{"d_shared_expert": 448, "normalize_top_k": false, "routed_scale": 3.24, "balance_loss": 0.00388, "router_noise": 0.3, "norm": "rmsnorm", "max_grad_norm": 0.5}
Below are experts of layer 2 (counted from 0) of a mixture-of-experts language model. Rows are named router (the router's row for the expert), gate (a neuron's input weights, with its number), up (a neuron's input weights, with its number) and show model dimensions 352-383. Each number is 128 + 32 x the weight over its row's rms, rounded and kept within 0 to 255.
After each expert's rows: "comes after" lists some tokens at least twice as common just before its tokens as in all text. This comes from a sample of Wikipedia text that the model never trained on. Tokens count by the router's weight.

# expert 4
router [ 77 143 138 120 165 113  94  90 179 142 156 185 190 147 117 132 108 134 157 154 108 199 145 118 178  74  77 127 136 101  84 112]
gate0 [119 143 192  95  94 183  95 120  86 149  80  91  55 141 147 183  96 124 118  88 160 149  91  90 101 153  90 152  81 104 130 117]
up0 [159 121 107 175 184 130 118  99 145 165  83  94 132 161 135 169  86  62 166 128 118 131  93  86 126 147  65 119 125 148 125 112]
gate1 [120 141 143 129 104 119 145  85 138 156 151 121 135 139 190  99 123  55 194  95 142 129 112 107 159 118 137 138 100 169 152  97]
up1 [134  97  94 148 177 172  60 201  92 114 178 129 193 157  96 104 104 157  88 121 148 124 158  98  95 135 192 173 130 135 137 121]
gate2 [148 171 148 147 100 116 177 107 104 137 148 148 169 169 119 139 119 178 159 177 151 150 141 120  88  98 105  71 152 117 114 113]
up2 [110  98 146 144 141 153 162 144 148 104 122 135 153 122  97 136 161  75 176 138 158  70 137 181 203 163 111 175  96 159 146 126]
gate3 [157 102 160 117 195 203 174 120 185 140 181 120 160 154 101 121 179 121 103 191 146 182 113 122 160 145 167 152 135 131 114 136]
up3 [124 169 179 114 169  86  92 158 147 153 134 132 128 123 150 183 183  89 136 134 155 133 157 163  54 170 117 155 142 154 167 102]
gate4 [112 113  93 118  39 112 133 170 106  97 136 134 110 128  36  98 167 166  76 147 117  96 114  82 113 162 105  93 145 100 163 121]
up4 [157 132 189 185 108 164 120 165 118 118  94 131 103 164 122 159 113  92 160 150 152 107  74 136 152 138 120  93 142 185 103 131]
gate5 [117 111  84 119  75 179 140 175  87 112 146  61 134 137  88 143 104 149 170 155  42 139 123 130 106 122 124 151 153 105  95 153]
up5 [107 164 145 153 116 166 180 107 153  73 185 118 169 152 177 121 141 106 135 107 126 123 125 102 103 160 106  66 139 169 144  99]
gate6 [142 144  78  83 123 130 103 102 115 132 105  88 122 168 117 141  67 112 203 119 117 118 131 171  86 112 125  81 123 148 126 154]
up6 [149 142 129 103 124 132 183 140  90 163  67 118 126 117 164 151 111 119  83 130 123  75  90 146 166  79 153 124 121 123 203 142]
gate7 [137 104  52 107 143  70 171 101 131 161 156 115 148 127  88 143  76 123 142 102 137  86  92 215  63 172 130 106 137 106 162 126]
up7 [156  73 133 188 166 123 107  76 152  90  97 164  90 100 111 140  90 149 111 151 180 174 160 167 166 139 125 146 119  95  66 153]
gate8 [168  86 100 144 104 213  97 102  93 178 163 152 156 198  86 142 137 100  85  94 125 170 123  64 165 129 137 112  84  74 125 161]
up8 [ 84 164 163 151 111 121  96 176 160 151 123 143  95  92 115 102 165 112  91 164 141 110 128 127 153 125 106 114 120 114  73 112]
gate9 [136 125 151 179 179 165 173  99 156 153 145 129 116 166 165 129 117  63 112 142  88 175  77 118 124 194 153 115 138 148 162 137]
up9 [139 173 117 133 120 180  99 177 130  67 134 130 135 138 115 127 108 107 156 103 132 145 151 112 140 110 118  95 108 115 114 150]
comes after: ",", " in", " (", "–", "|", "In"

# expert 6
router [158 133 119 123 157 145 147 152 155 117 111 122 120 112  80 146 154  86 125  77 175 215 150 136 120 141 122 107  98 143 146 130]
gate0 [133 165 157 113 143 115 107  83 155 133 180 148  86 141 122 126 103 108 129  88  68 123 105 140  97 106 143  76 131 125 116  97]
up0 [115 121  79  68 154 108 119  86 149 107  97 146 106 162  84 149 122  98 160 136  76 137  70  93 103 164 106  70  66 103 126 156]
gate1 [ 99 183 166  89 163 167 139 148 144 131 125 132 167 157 155 114 152  89 117 108  74 187 141 150 150 135 194 131 128 134 107 165]
up1 [162 101 145  94 118  82 104 168 161 134 159 230 144  90 112 127 132 137 103 147 141 118 161 129  72 127  27 148  88 131 131 128]
gate2 [129  99 104 113 145 149 186  78 162  62  78 138 106  80 194 108 111 125 102  64  99 161 126 177  93  95 161 126 111 197 125  51]
up2 [ 97 144 154  73  94  96 117 138 192 124  90 112 178  84 120 135  93 127 165 135 123 127 127 147 117 170 109 163 168  68 120  93]
gate3 [108 148 142 126 130  81 108 170 155 158 144 126  82  99 127 114 176 160 125  94  48 108 149 180 105 136 149  90 100 113 152 180]
up3 [117 139 125 102 119 132  71 139 151 144 133 125 170 141 175 177 189  95  82 170 136 113 112 168  89 165 100 139 191 169 141 118]
gate4 [168 165 138 130  62 161 142 140  96  76 138  89 154 110 114 106 127  73 128 124 164  34 133 107 135 146  63 131 174 121  97 103]
up4 [134 152  96 140 138  83 104 173 121  85 134 108 127 141 128 146 124  72 153 132 158 135 105 100 138  45 116 114 147 119 107  62]
gate5 [127 158 155 134 114 114 139 123 137 144 133  97 146 138 136 170 116  90  87 131  96 138 123 100 153 128 168 112 137 136 145 117]
up5 [143 126 105 137 112 115 147 126 114 184 173  89  51 154 211 130 122 125 143 123 138 104 156 151 132 162 118  55 201  65  87 115]
gate6 [ 69 151 119 104 120 132 107 130  95 168  78  80 133 121 135 157 138 125 118 140 106 197 150 190 120 120 179 131 114 167 151 154]
up6 [158 188 160 145 125 112 158 120 174 103  98 133 147 141 148  60 183 113 114  66 141 123 114 184 144 111 142 151 168 137  79 108]
gate7 [132 142 168 120 145 173 101 146 176 141 121 158  72  94 112 198 159  76  71 158 144 108 176 175 108 101 104 136 178 173 176 142]
up7 [180 110  98 183 113 163 144 172 141 234 121 131  96 130 111 100 158 131  98 180 101 107 121 159 113 123 101 184 141 114 136 122]
gate8 [143  80 104 114  93 185  82 162 108 124  79 109 111 101 165 146 126  90  92 102 131  99 172 145 127 171 140 197  81 121 120 135]
up8 [130 126 125 129 176 174 113 128 119 114 121  39 150 117 144  62 140 122 173 123  81  98  65 139  75 136 138 159 134 160 132 118]
gate9 [139 165 158 174  96 193 109 109 121  63 134 106 161 140 102  90 101 109 133 127 137 143 119 152 139 144 161 141 101 123 103 144]
up9 [145  87 185 159 154 111  82  73 172 145 165 141 130 156 101 117 131 112 108 115 144 150 167 132 135  74 160 106 107 167 146 111]
comes after: " is", " was", " as", " a", " the", " in"

# expert 0
router [139 108 160 127 172  86 124 143 168 110 141  66 107 153 153 114  91 187 143 155  94  72 146  98 138 122 111  86 146 113  91 136]
gate0 [135 101 149  82  69 150  98 136 115 176 154 130 122 175  86 134 136 124 155 101 171  91 137 145 163 120 149 120  90 145 140  90]
up0 [150  76 119 101 151 127  83  77 103 177 136 105  91 116 112  78 150 121 121 175 120 146 184 144  80  60 105 110 116 109 126 137]
gate1 [130 175 167 160  91 153 144 154 127 106 158 195 194 128 170 139 152 148 121 129  76 140 152 140  93 184 144 114 155 106  95 124]
up1 [160 115 142 159 145 149  84 147 111  86 150 122 120 117 138  73 158 158 134  97 168 126 165 117 109 116  52 200 182 127 181 168]
gate2 [ 67 175 104 130 118 109 105 163 143 138  74 127 113 137 110 143 107 106 155  97 101 105  77 174 105 115 122 110 108 150 118 148]
up2 [119 104 153 182 101 102 140 203 126 149 207 126 101 131  96 130 116 146 167  78 151 114 149  91 189 122 151 108  78 106 139 107]
gate3 [120  29 139 139 134 141  58 124  92  72 101  83 177 146 126 179 117 133 107 112  91 139  86 172 153 137 153  77 137 156 122 122]
up3 [137 101 184 156  99 110  86 151 198 126 225  75 128 148 141  85 169 122 125 137 126 168 156  89 158 107  88 140 155  90 126 133]
gate4 [153 175 133  76 128 140 123 139 121 106 111 175 100  97  56 173  82 164  91 167 135  95 142 132  98 139 174 107  93 138 104 147]
up4 [189 155 129 136 138  72 149 108 149 102 124 101 148 115 103  81 138 130 130 157  67 128 136 138 169 147 151 119 142 117 112  69]
gate5 [124 106 182 149  90  53 106 176 105 150 101 101 165  88 113  77 105 111 162  90  93  76  94 137 124 182 168 108 135 130 127 124]
up5 [172 133 163 123 124 123 115 123 132 108 110  90 122 134 102 191 152  99 126 171  95  57  94  68 144 122 148 139 172 109  65 124]
gate6 [143 136 129  78 108 205 121 110  37 103 126 147  32 115  91 144  95 133 160 113  98 145  56 176 127 149 148 151 122 147 111 155]
up6 [150 146  22  99 142 107 175 133 129  98 103 103  84 148 140 163 124 156 101  75 157 134 107 137 124 114 135 152 144 139  74 176]
gate7 [104 128 106 132 237 163 125 177  29 127 133 166 104 137 133 160 114 180 144 100 162 165 168 130 155 173  78  72 156 126 112  89]
up7 [ 97  80 104 100 144 148 137  87  68  79 143 107 134  86 152 133  22 151  83 104 138 141 112 156  89 113 156 220  97  86 108 168]
gate8 [152 125 119 113 122  82  88 101 164  98  82 103  97  98 203  88  81 144 142 109  85 126 142 117 181 122 127  55 106  98  92 159]
up8 [143 133 110 165  76 160 132 109 166 193 105 172 180  95 146 147 167 146 110  82 120 129 118 118 135 183 159  60 113 153  91 131]
gate9 [167  71 153 127 131 111 153 158 123 138 143 110  94 125 125 157 156 119  91 118 132 155 141 152  95 155 151  87 110 121  78 163]
up9 [122  92 181  65 101  70  82  96  94 102  82  97 138 140  97  95 103  86 124 158 112 133 110  97 109 112 114 130  93 129 150 169]
comes after: " the", " a", " and", " The", " an", "'s"

# expert 9
router [ 90 134 104 132 125 135 119 131 119 153 112 109 115 103 132  71 120  89 103 123 122 196 133 132 124 200 120 164 143 106  81 139]
gate0 [ 93 157 158 103 144 158 144 110 127 113 107 181 161 110 117  94 167 132  92 128 116 189 135 176 139 122 169 174  92 140  88 120]
up0 [172 124  85 139 114 112 152 155 168 120 126 135  86 177 111 143 107 134 116 151 138 122 170 114 140 106 100 125 121 163 124 137]
gate1 [118  99 113 116 102 166 158 142 105  88 141 163  94 198  67 110  91 165 125  83 146 176 106 144 204 122  60 119 106 108 121 185]
up1 [ 61 152 105  80  58 124 124  86 129 118 124 153 116 140 148 124 146  90 111  86  82 132 122 166 156 125  73 121 128 118 195 174]
gate2 [140 189 145 104 141  82 133 184 100 141  87 101 138  90  82 205  70 109 126  50 118 173  99 157 143 116 189  93 116 172 153 183]
up2 [116  72  89 116 100 146 131 105  99 130 149 163 164  95 100 152 108 168 116 140  95 129 108 179  61 155 133 123  64  92  59 129]
gate3 [ 87 135  43 125  68 137  72 166  22 132  85 190 132 139 169 165 111  99 143  99  98  98 103 152 137 197 169 183 123 160 140  99]
up3 [197 158 189  81  90 107 106 106 143 116 132 145  94 122  85 105 130 133 115 154 121 134 173 130  74 128 114 138 216 141  75 165]
gate4 [119 159 118  85 160 109 138  95 128 118 116 113 194 155 117 115  99 126 156 103 128 125 128  94 159 120 130 210 100 112 115 166]
up4 [145 173  64 176  86 195 130 192 113  73 139 148  85 133 149 191 103 103 178  86 126 223  96 150 127 168  78 128 220 124 152 111]
gate5 [167 118 133  96 118 125 144 103 163 166 117  97 105 117 184 156 124 116 171 143 138 174 170 103  63 154 148 176 129 160 167 170]
up5 [105 143 166 153 138 147 121 160 163 144 135 153 138  85 134 108 108 101 118 129 114 180  82 175  88 148 192 113 157 116  83  90]
gate6 [207 125 142 145 136 203  82 125 138 150 145  82 170 104 132 145 153 137  95 144 102 155  90 210 164 119 150 133 102 135 157 143]
up6 [135  59  47 104 178 147 159 118 109  93 133 121 102 197 124 120 137 139 177 146 128  65 146  89 123 126 168  48 180 103 234 107]
gate7 [121 118 125  57  92 172 130 115 107 107 158 145  59 157 130 118  94 109 125 170 117 145 184 107 142 109 162 118 161  87 188  96]
up7 [125 138 118 116  48  89 134 106  94 186 158 136 171 131 121 115  54 175 133 108 111 130 135 158 120 100  97 103  97 153 137 176]
gate8 [154 195 148 125 161 186 196  94  68  93 144  51  85 107 163 109 134  90 132 117 147 156 109 166  81 122 135 129 120  90 101 139]
up8 [117 193 126 133 151 107 162 124 196 119 125 152 128 179 136 122 113 130 160 163 129 100 122 108 139  67 102 135 115  89 147 105]
gate9 [152  91  97  75 210  87 148 150 144 165 148 130 137 108 185  86 120 109 128  96 165  86 108 178 132  91  92  82  72 160 151 118]
up9 [156 164 110 180 130  81 111 160  96 102 157  91 134 174 109 139 166 121 167 135 184 136 172 162 166 134 183 140 102  93 177 139]
comes after: "\n", ".", "\n ", ").", " al", "to"

# expert 5
router [104  91 120 136 123 114 124  90 119 146 128  71 160  91 199 124  89  93  90 123 169 100 143 123 211 153 133 108 154 128 116 104]
gate0 [102 181 151 131 137 191  94 105  89 142  59 103 134 147  95 119 161 181  91 100 141 175  75 131 168 126 131 160 158  56 119 124]
up0 [123 144 123 163 137 129  90 136 125 102 173 116 135 115 140 132 146 141 182 117  48 120 151 135 114 150 138 140 107 134  96 130]
gate1 [161  64 140 167 109  89 127 125 125 166 161 142 140 113 130 109 172 167 154 101 116 112 158 137 134 164 137  74 151 137 151 151]
up1 [113  43 129 126 165 103 132 129 127 136  95  50 155 174  96  97 146 117 112 114 109  54 146 108 106 123 154 141 114  94 184 109]
gate2 [113 126 120 127 138 140 128 128 115 152 159 106  97 173  97  91 116 105 117 106 146 126 111  78 112  70 126 129 114 128 147 128]
up2 [141 136 170 189 123 135 116 125  78 207 104 108 167 170  77 112  91 123 101 156  95 131 106  79  77  89  78  57 141 168 181  92]
gate3 [ 71 121 115 115 115 147 121 181 115 105 151 131 135 116 162  96 152 135 127 121 173 101  74 174 126 117 155 142 154 134 112  69]
up3 [131 100 136  98 183 120 107 168 156 141  66 133 142 169 176 131 122  89 154 173  61 104 149 128 156 114 173 140 120 109 143 101]
gate4 [110 125 110  87  83 128 163 145 101 153 132 201  95 169 131 102 112 137 114  89 112 127 137 119  91 127  82  66 114 150  84  86]
up4 [116 103  52 158 137 102 118 157  85 150 127 116  82  85 116 164 161 122 188 130 107 129 165 116 117 192  92 139 104 137 165  90]
gate5 [ 86 154 165 178  46 149 129 121  74 138  90 109 117  78 110 151  99 165 128  93 108 173 113 115  98  88  98 126 151 148 112 121]
up5 [153 132 203 165 143 166 179  92 144 127 136  86 128 132  64 129 125 181 172 144 154  89 111 128 118 140 119 133 148 117 123  91]
gate6 [107 146  95 118 109 121 126 113 105  78 130 111 135  94 122 130 124 156 162 136 123 163 124 208 125 142 191 118 137 144  94  91]
up6 [161 153 110 165 143 134 188 113 141 131 118 129 100 105 147 131 134 190 126 105 161 161 105 175 145 156 133 128 155 106 123 122]
gate7 [104  81 187 139 116  92 133  75 142 163  90 181 169 100  98 132 119 127 157 133  76 118 125 140 147 181 138 129 136 118 134 177]
up7 [127 109 115 134  75  99 117 114  89 100 173  91 144 108 159  88  90 118 140 130 122  96 151 140 112 190 112 182 124 107  84  76]
gate8 [ 93 124  62 141 122 126 144 128 136  93  90 171  84  60 148 132 103 150 144 116 148 161 131 144 171 107 143 109  64 146  84 100]
up8 [162 128  90 117 143 110 100 183 109  59 127 124 133 122 165 103 176 169 134 149 140 155 107 131  96  82  76 166 158 152 166  95]
gate9 [121 143 106 134 123 170  94 160  77 114 143 165  77 147 156 165 135  80 115  62 133 160 126 127 123  91 136  44  78 102 117 119]
up9 [115  74 178 215 111  90 183 168 161 138 105 115 123  75 175 126 174 134 108 210 141  82 149 142  89 122 120 115 152 173  90 140]
comes after: " |", ";", "|", "–", ":", " ("

# expert 3
router [139 144 172  83 127 162  78 118  81  89 109 166  95 162 115 133 164 143 116 145 137  93 137 104 115 121  69  94 117 170 155  95]
gate0 [145 109 106 107  92 154 131  69 187 143  98 127  87 108 129 108 118 106 139 153 123 122 133 102 143 151 152 109  28 105  98 109]
up0 [162 146 159 113 150 163 108 160 129  88 116 112  73 133  76 158 129 172 171 139 115 105 100 174 108 115 115 119 128 115 148 130]
gate1 [107 154 168  71 105 145 148 134 126  99 135 143  74 150 111 209 118 139 145 145 136 113 155 136 139 156 138 170 164 202  82 147]
up1 [134 138  83 149 153 137 170 148 153 158 162 169  82 111 199 130 129  79 148 151  88 168 132 167 147 138  95  73 105 114 136 109]
gate2 [144 139 146 123 110 150 144 161 147 144 124 117 111 155 130 124 120 188 111 133 128 135 128  60 124 131 152  39 130 154 110 129]
up2 [ 89 175 166  69 186 148 143  97 141  83  80 160  92  86 142 156 139 171 140 130 171  87 103 112 137 142  75 164 149 105 142 116]
gate3 [132 124 130 127 107 153 136 112 107 129 155 127 119 129  88 140 108  88 112 113 112  98  77  98 171 159 197 109 129 197 162 167]
up3 [108  63  53 172 169 149 149 109  58 163 134  94 112 142 132 110 178 179 147 143 166  87  91 124 202 165 195  83 135 163 101 110]
gate4 [108 145 148 113 140  71 169  59 150 124 116 161 154 137 113 154 166 131  96 124 208 130 169 173 112 103  68  68 149 166 135  89]
up4 [ 74 183 170 184 183 184  56 148 166 131 160 151  97 133 130 128 120 114 163 137  67 158 132 104 130  95 126 104 122 192 183  85]
gate5 [101 123  97 122 143 117 154  71  76 123 102  83 114 170 132 119  95 142 147 133 166 127 142 109 122 141 116  94 135 186 107 164]
up5 [124 104 190 150 166  99 140 113 138 102 104  96  65 163  99 134 134 121 115 109 124 145 135 133 178 129 138 137 145 134 111 129]
gate6 [131 127  97  67 194 118 116 157  94 101  95 142  93 106 173  97 135 127 153 140  84 121 105 122 124  94 124 149 138 149  96  72]
up6 [ 94 154 161 122 196 126  90 139  61 121  87 150 141 177  95  79 194 142 125  61 109 131 122 121 115 103 111 150 189 115  96 199]
gate7 [109  81 128 151  97 123 168 108 156 133 161 165  95 105 150 199  90 192 108 114 118 201 138 150 172 109 161 135 150 190 133 107]
up7 [181  87  82 120 132 118 116 123 134 131  80 101 153 146 127 156 130 113 139 147 178 116 143 149  82 125 113 133  86 104  74 188]
gate8 [113  77  73 148 141 168 126 160 113 181  76 136 135 120 138 128 132 117 113 129 181  99 210 104 101 139 128  98 107 194 137 132]
up8 [135 115 198  14 137 110 160 119  38 134 130  94 137 146 124  88 117  82 101 115 106 156 114 111 147 164 108 155 103 123 107  99]
gate9 [213 142 114 133 176 158 163 153 140  89 158 144 125 100 104 115 136 184 123 119  99 109  40 185 107 173 145 110 116 108 117 129]
up9 [137 143  66 137 105 108 164 124 170 120 120 108 134 185 146 133 188 186 173 139 184 199 102 127 123 224 132 140 123 112 109  58]
comes after: " ", ")", " 0", " 1", "%", "1"

# expert 10
router [124  67 166 106 132 125 148 185 103 118 172 105  94 129 205 158 141 136 134 101 164  59 143 140 201 151 127 122 138  96 165 152]
gate0 [118 213  78 130 126  44 167 144 150 146 114 116 108 123 114 148  53  88 149 145 107 102 108 129 180 165 148 106 119 153 145  83]
up0 [121 120 152 112 107 186 124 160  98 137 206 163 134 136 113 111 172 164  77 130 148 137 141 107 168 103 141 102  94 187 121 143]
gate1 [106 129  98 122 174  75  49 135  95 136  78 158 157  77 103 168 124 151 169 105 137 122 150 133  78 125 141 120 100 138 152 137]
up1 [141 154 113  84 122  80 151 130  76 160 185  87 112 172 152 154 138 169 170 171  89 163 154 137 111 110 164 170 109 135 123 166]
gate2 [ 83 100  81 161  84 132 142 127  76  96 160  78 130 114 106 140 138 115 129 187  91 149 125  73 119 130 146 107 117 118 101 119]
up2 [153 153 129  86 153 187  94 209 169 201  74 132 143 154 154 121  61  99 137 110  79 111 115 117 138 104 104 107 127 122  96  51]
gate3 [119 141 123 106  84 134 177  95  86 104  69 146 123 142 147 108  82  95 130 146 106 165  67 156 158 107 113 103 165 199 116  94]
up3 [150 106 156 152 187 121 161  97 137 135 151 138 130 164 142 133 100 129 107 129 138 123 112 160 133 154  82 165 107 104 140 131]
gate4 [130  92 204 182 102 121 106 119 160 111 172  93 118  69 131 111 150  98 169 157  99 114 137 125  81 130 141 162 120 134 132 135]
up4 [176 136 115 143  70 109  75 150 162 137 172 140 136  83  95 169 105 112  96 183 137 150 117 128  74 129 132 104  99 176 118 111]
gate5 [ 97 151 118 139 178 101 142  99 157 164  83 139 114 125 122  55  70  63 169 133 110 145 137 170 142 133 146  80 189 133 128 138]
up5 [138 151  63 134  75 161 193 148 168 117 103  68 124  74 131 154 107 123  91 148 130 144 126 126 147 135 106  90 160  94 139  83]
gate6 [ 93 125 106  74 106 111 115  88 128 129 138 176 140 115 106 120 128 141 137 162 150 217 132 107 192  96 151  66 138 174 108 100]
up6 [139 103 150 101 117 102 205 199 108 180 114 139 123 119  81 116  57  81  96 146 134 148  95 154 158 162 119 119  79 146 129  94]
gate7 [148 114 112 141 110 160 130  80 123 153 115 138 148 128 117 123 147 107  96 106 139 100 163 169 105 109 133  95 120 166 175 186]
up7 [129 106 107 186 103 188 105 128 120  92 171 130 118 187 149 160 112 110  96 143 117 144 146 112 167 135 169  77 133 123  74 131]
gate8 [152 164 106 135  85  77 123 160 122 185 108  75 108  92 217 121 174 101 132 134 134 126 166 119 172 132 182 130 132 110 140  99]
up8 [139  90 166 107 130 177 107  67 136 113 112 147 139 146  77 129 108 205 157 164 119 101  95 181 175 118  23 101 132 110 160  92]
gate9 [121 144 120 153 127 140 127  98 101 104 146 122 105 146 109 162 155 111  43 119 141 130 111 149 140  35 100 170 110 190 201 125]
up9 [175 107 107  99 168 141 144 145 153 119 138 149 116 103 128 122 135 136 152 123  86  71 118 110 112 135 153  92 182 223 158  87]
comes after: " the", " a", "'s", "==", " The", " his"

# expert 7
router [147 123 135 132  63 141 145 184 158 179 130 161 118 158 104 143 153  94 157 131 145 133 121 103 134 188 121 161 102 138  72 165]
gate0 [151 161 141 139 127  81 170 163 107 192 142 146 131 109 139 155 116 117 105 121 105 198 186 188  93 106 145 116 195 187 147 165]
up0 [106 189 117 111 140  98 107 157 122 141 158 135 138 163 164 171 152 161  63 117 108 112 143 173 116 115  97 135 172  87 177 133]
gate1 [139 135  48 124 135  27 191 148 114  90 143 127 115 100  76 121 141 161  86 149  55 135 111 183  95 132 143  80 108 133 129 100]
up1 [117 175 105 104 164 121 138 111 100 124 149 160 106 215 158 158 159 161  98 118 155  83 124 126 118 159 153 137 134  63 116  94]
gate2 [187 154  86 108  72 163  70 112 170 117 163 173 119 132 180 202 124  97 161 129 142 142 125 121 104 158 180 114 151  89 150 189]
up2 [124 158 128  85 146 126 141 144 128 132 141 123 181  21 129  64 152  82  75 132 150 106 152 159 152 166  75 173 162 127 145  70]
gate3 [ 77 115  68 183 123 162 115 132 135 130 106 100  88 141 142 161 140 112 106 142 155 156 182 115  68 154 123 164 124 153 137 118]
up3 [144 127 167 119 152  93 111 114 185 143 158 144 126 160 192 102 134 164 158  98  98 143 102 119  68 102 134 117  92 164 146  70]
gate4 [ 80 153  98 103 130 156  86 110 132 150 113 130 133 166 188 186 119 101 151 135  74 136 127 159 109 157 103 161 138 149 141 125]
up4 [ 45 141 135  96 117 185  93 155 150 164 151 122  92 157 144 130  92 156 135  60 137 175 176 154 182  91  97 106 102  83  79 103]
gate5 [114 159  77  88 106 160 120 102 145 117 108  90 157 104 155 111 103 158 119 121 182 130 116 142 161 146  90  75 125  58 180 141]
up5 [195  92 134 126 146 185 127 143 130 125 133 168 148 158 133 133  87 136  90 132  93 162 104 122  67 153 110 200 156 120 142 114]
gate6 [145  94  68 197 107 129  99 121 119 140 148 158 110  82 130 110  83 121 175  87 127 134 125  89 115 135  82 100 161 113 119  72]
up6 [125 142 169 145 144 170 160 141  99 175 108 164 172 127 108 202 123 156 135 153 124 152 104  75 138 148 155 162 102 106 105 115]
gate7 [110  99 145  99 100 132 181 110 109 144 174 158 106 142 121  97 171 100 103 121 204  97 132 139 170 155 103 105 106 175 112 119]
up7 [126 107  82 135 163 169 118 107 121 115 167 183 153 220 125  86 116 123 133 150 102  97 126 198 125 152 143 143  81 120 150  56]
gate8 [123 104  90 159  86 110 125 128  69 105 177  79 129 174  99 163 130  98  93  97 105 146 111 142  47 127 159  84 190 112  71 121]
up8 [149 125 103 152 118 170 143 101 155 140 138 117 137 153 100  97 181 117 159 126 167 106  60 121 129 105 134 132 146 144  86 112]
gate9 [191 131 120 143 101 132 180 105 118 199 187 112 140 144 118 168 114 105 122 126 118 159  49 133 113 179 128  94 113 180 122 104]
up9 [ 98  90  97 165 131  93 161 148 173 137 139  81  98 148 135 174 192 132  98 120 145 169  84 120 147 148 160 127 181 162 119 194]
comes after: " of", " in", " for", " to", " at", " on"

# expert 12
router [140 150 109 101  86 151 120 142  86 115 169 200 138 116 124 156 117 141 185 150 104 190  70 156 100  81 186 164 116 111 136 124]
gate0 [168  77 117 128 119 140  75 186 173 181 152 143  95 105 115 145  96 124 125 103 121 139 115  61 171  95 122 117 172 145  97 156]
up0 [162 161 101 133 145  81 151  77 121 102 157 148 134 172  94 154 115 109 147 113 137 163 125 124 141 191 104  90 114 168 125 190]
gate1 [111 174 135 101 131 123 107  72 102 190 169 106 109 150 112 153 120 190 161 112 139  99 126 165 166 179 100  92 118  72  92 165]
up1 [121 110 143 127 147 146 110 131  83 116 144 145 126 101  48 158  78 101 172 153 184  74 156  85 130  89 140  97 155 140 117 112]
gate2 [132 145  90 106 118 186  98 148 164 122 168 166 221  97 133 120 157  99 160 100  91 161  96 142 123 134 182 153 104 135 118  63]
up2 [134  98 133 106 153 140 126 118 126 102 111  97 145 139 149 135 124 138 125 133 220 113 124  91 143  84 143 106 155 133  95 144]
gate3 [133  45 149 119  73 138 148 155 131 142 119 110 153 143  60 164 135 138 137  49 155 100 105 134  77 106 137 194 150 183 119 130]
up3 [ 63 124 120 123  91 174 129 162 157 138 118 114 139 128  68 157 137 104  92 103 152  58 161 150 136 119 154  88 144 171 164 134]
gate4 [147 156 161 182  86 107 139 121 138 202  81 138 186 134 166 159 133 110 154 103 125  97 131 120 103 164  97 129 118 121 184  79]
up4 [170 117  89 170  69 100 131 112 167 144 108 156 127 158 186  62 174 151 112 114 139 102  84 158 122 144 124 212 122 139 106 130]
gate5 [ 84 130  91 133 129 171 175 134 117 112 126  75 116  67  67  93 144 153 144 164 134 157 140 107 132 179 111  96 110  98 132 194]
up5 [117 163 144 137  90 179  48 152  72 117 182 166 156 149 137 167 118 151 144 125 114  98 110  99 156 159 195 155 120  96 142 135]
gate6 [139 147 104 122 153 157 130  85  86 132  97 107 113 175 119 109 100 148 137 119 192 124 100  79  96 101 154 186 106 122 137 137]
up6 [ 95  96 102  83 114  84  51 110 166 156 173 162 109  95 207 112 151 113 181 103 128 134  90 142 173 145 129 143 167 139 171 114]
gate7 [159 138 145 194 117 128 173 160 104 158 158 208 180 113  93 131 142 122 154 112 125 156 161 164 137 139 122  86 157 113 163 200]
up7 [101 146 173 123 179 132 149 151 153 109 135 144  66 109 140  87 103 143 131  91 118 129 142 120 141 155  82 176  97 178 152 131]
gate8 [ 99 128 133 117 112 152 132 149 121  91  81 134 152 143 133 156 133  99  96 102  72  71  83 130  80 142 205 108  76 155 103  90]
up8 [172  85  93 124 155 134 153 117 103 126 133 144 134  87 123 165 139  89  94 150 120 188  87 161 125 102 100 119  98  91 120 109]
gate9 [193 106  78  98 172 172 146 110 119 102 159 192  63 142 106  74  97 130  79 105 141 165 133 162 123  99 167 157 170 169 101 104]
up9 [152  73 206 170  97  86 120 104 108 171  94 137 140 111 115  86 128 155 135 144 185  89 105  83 116 141 152 119 130  89 182 137]
comes after: "\n", " |", ".", ")", "==", " ="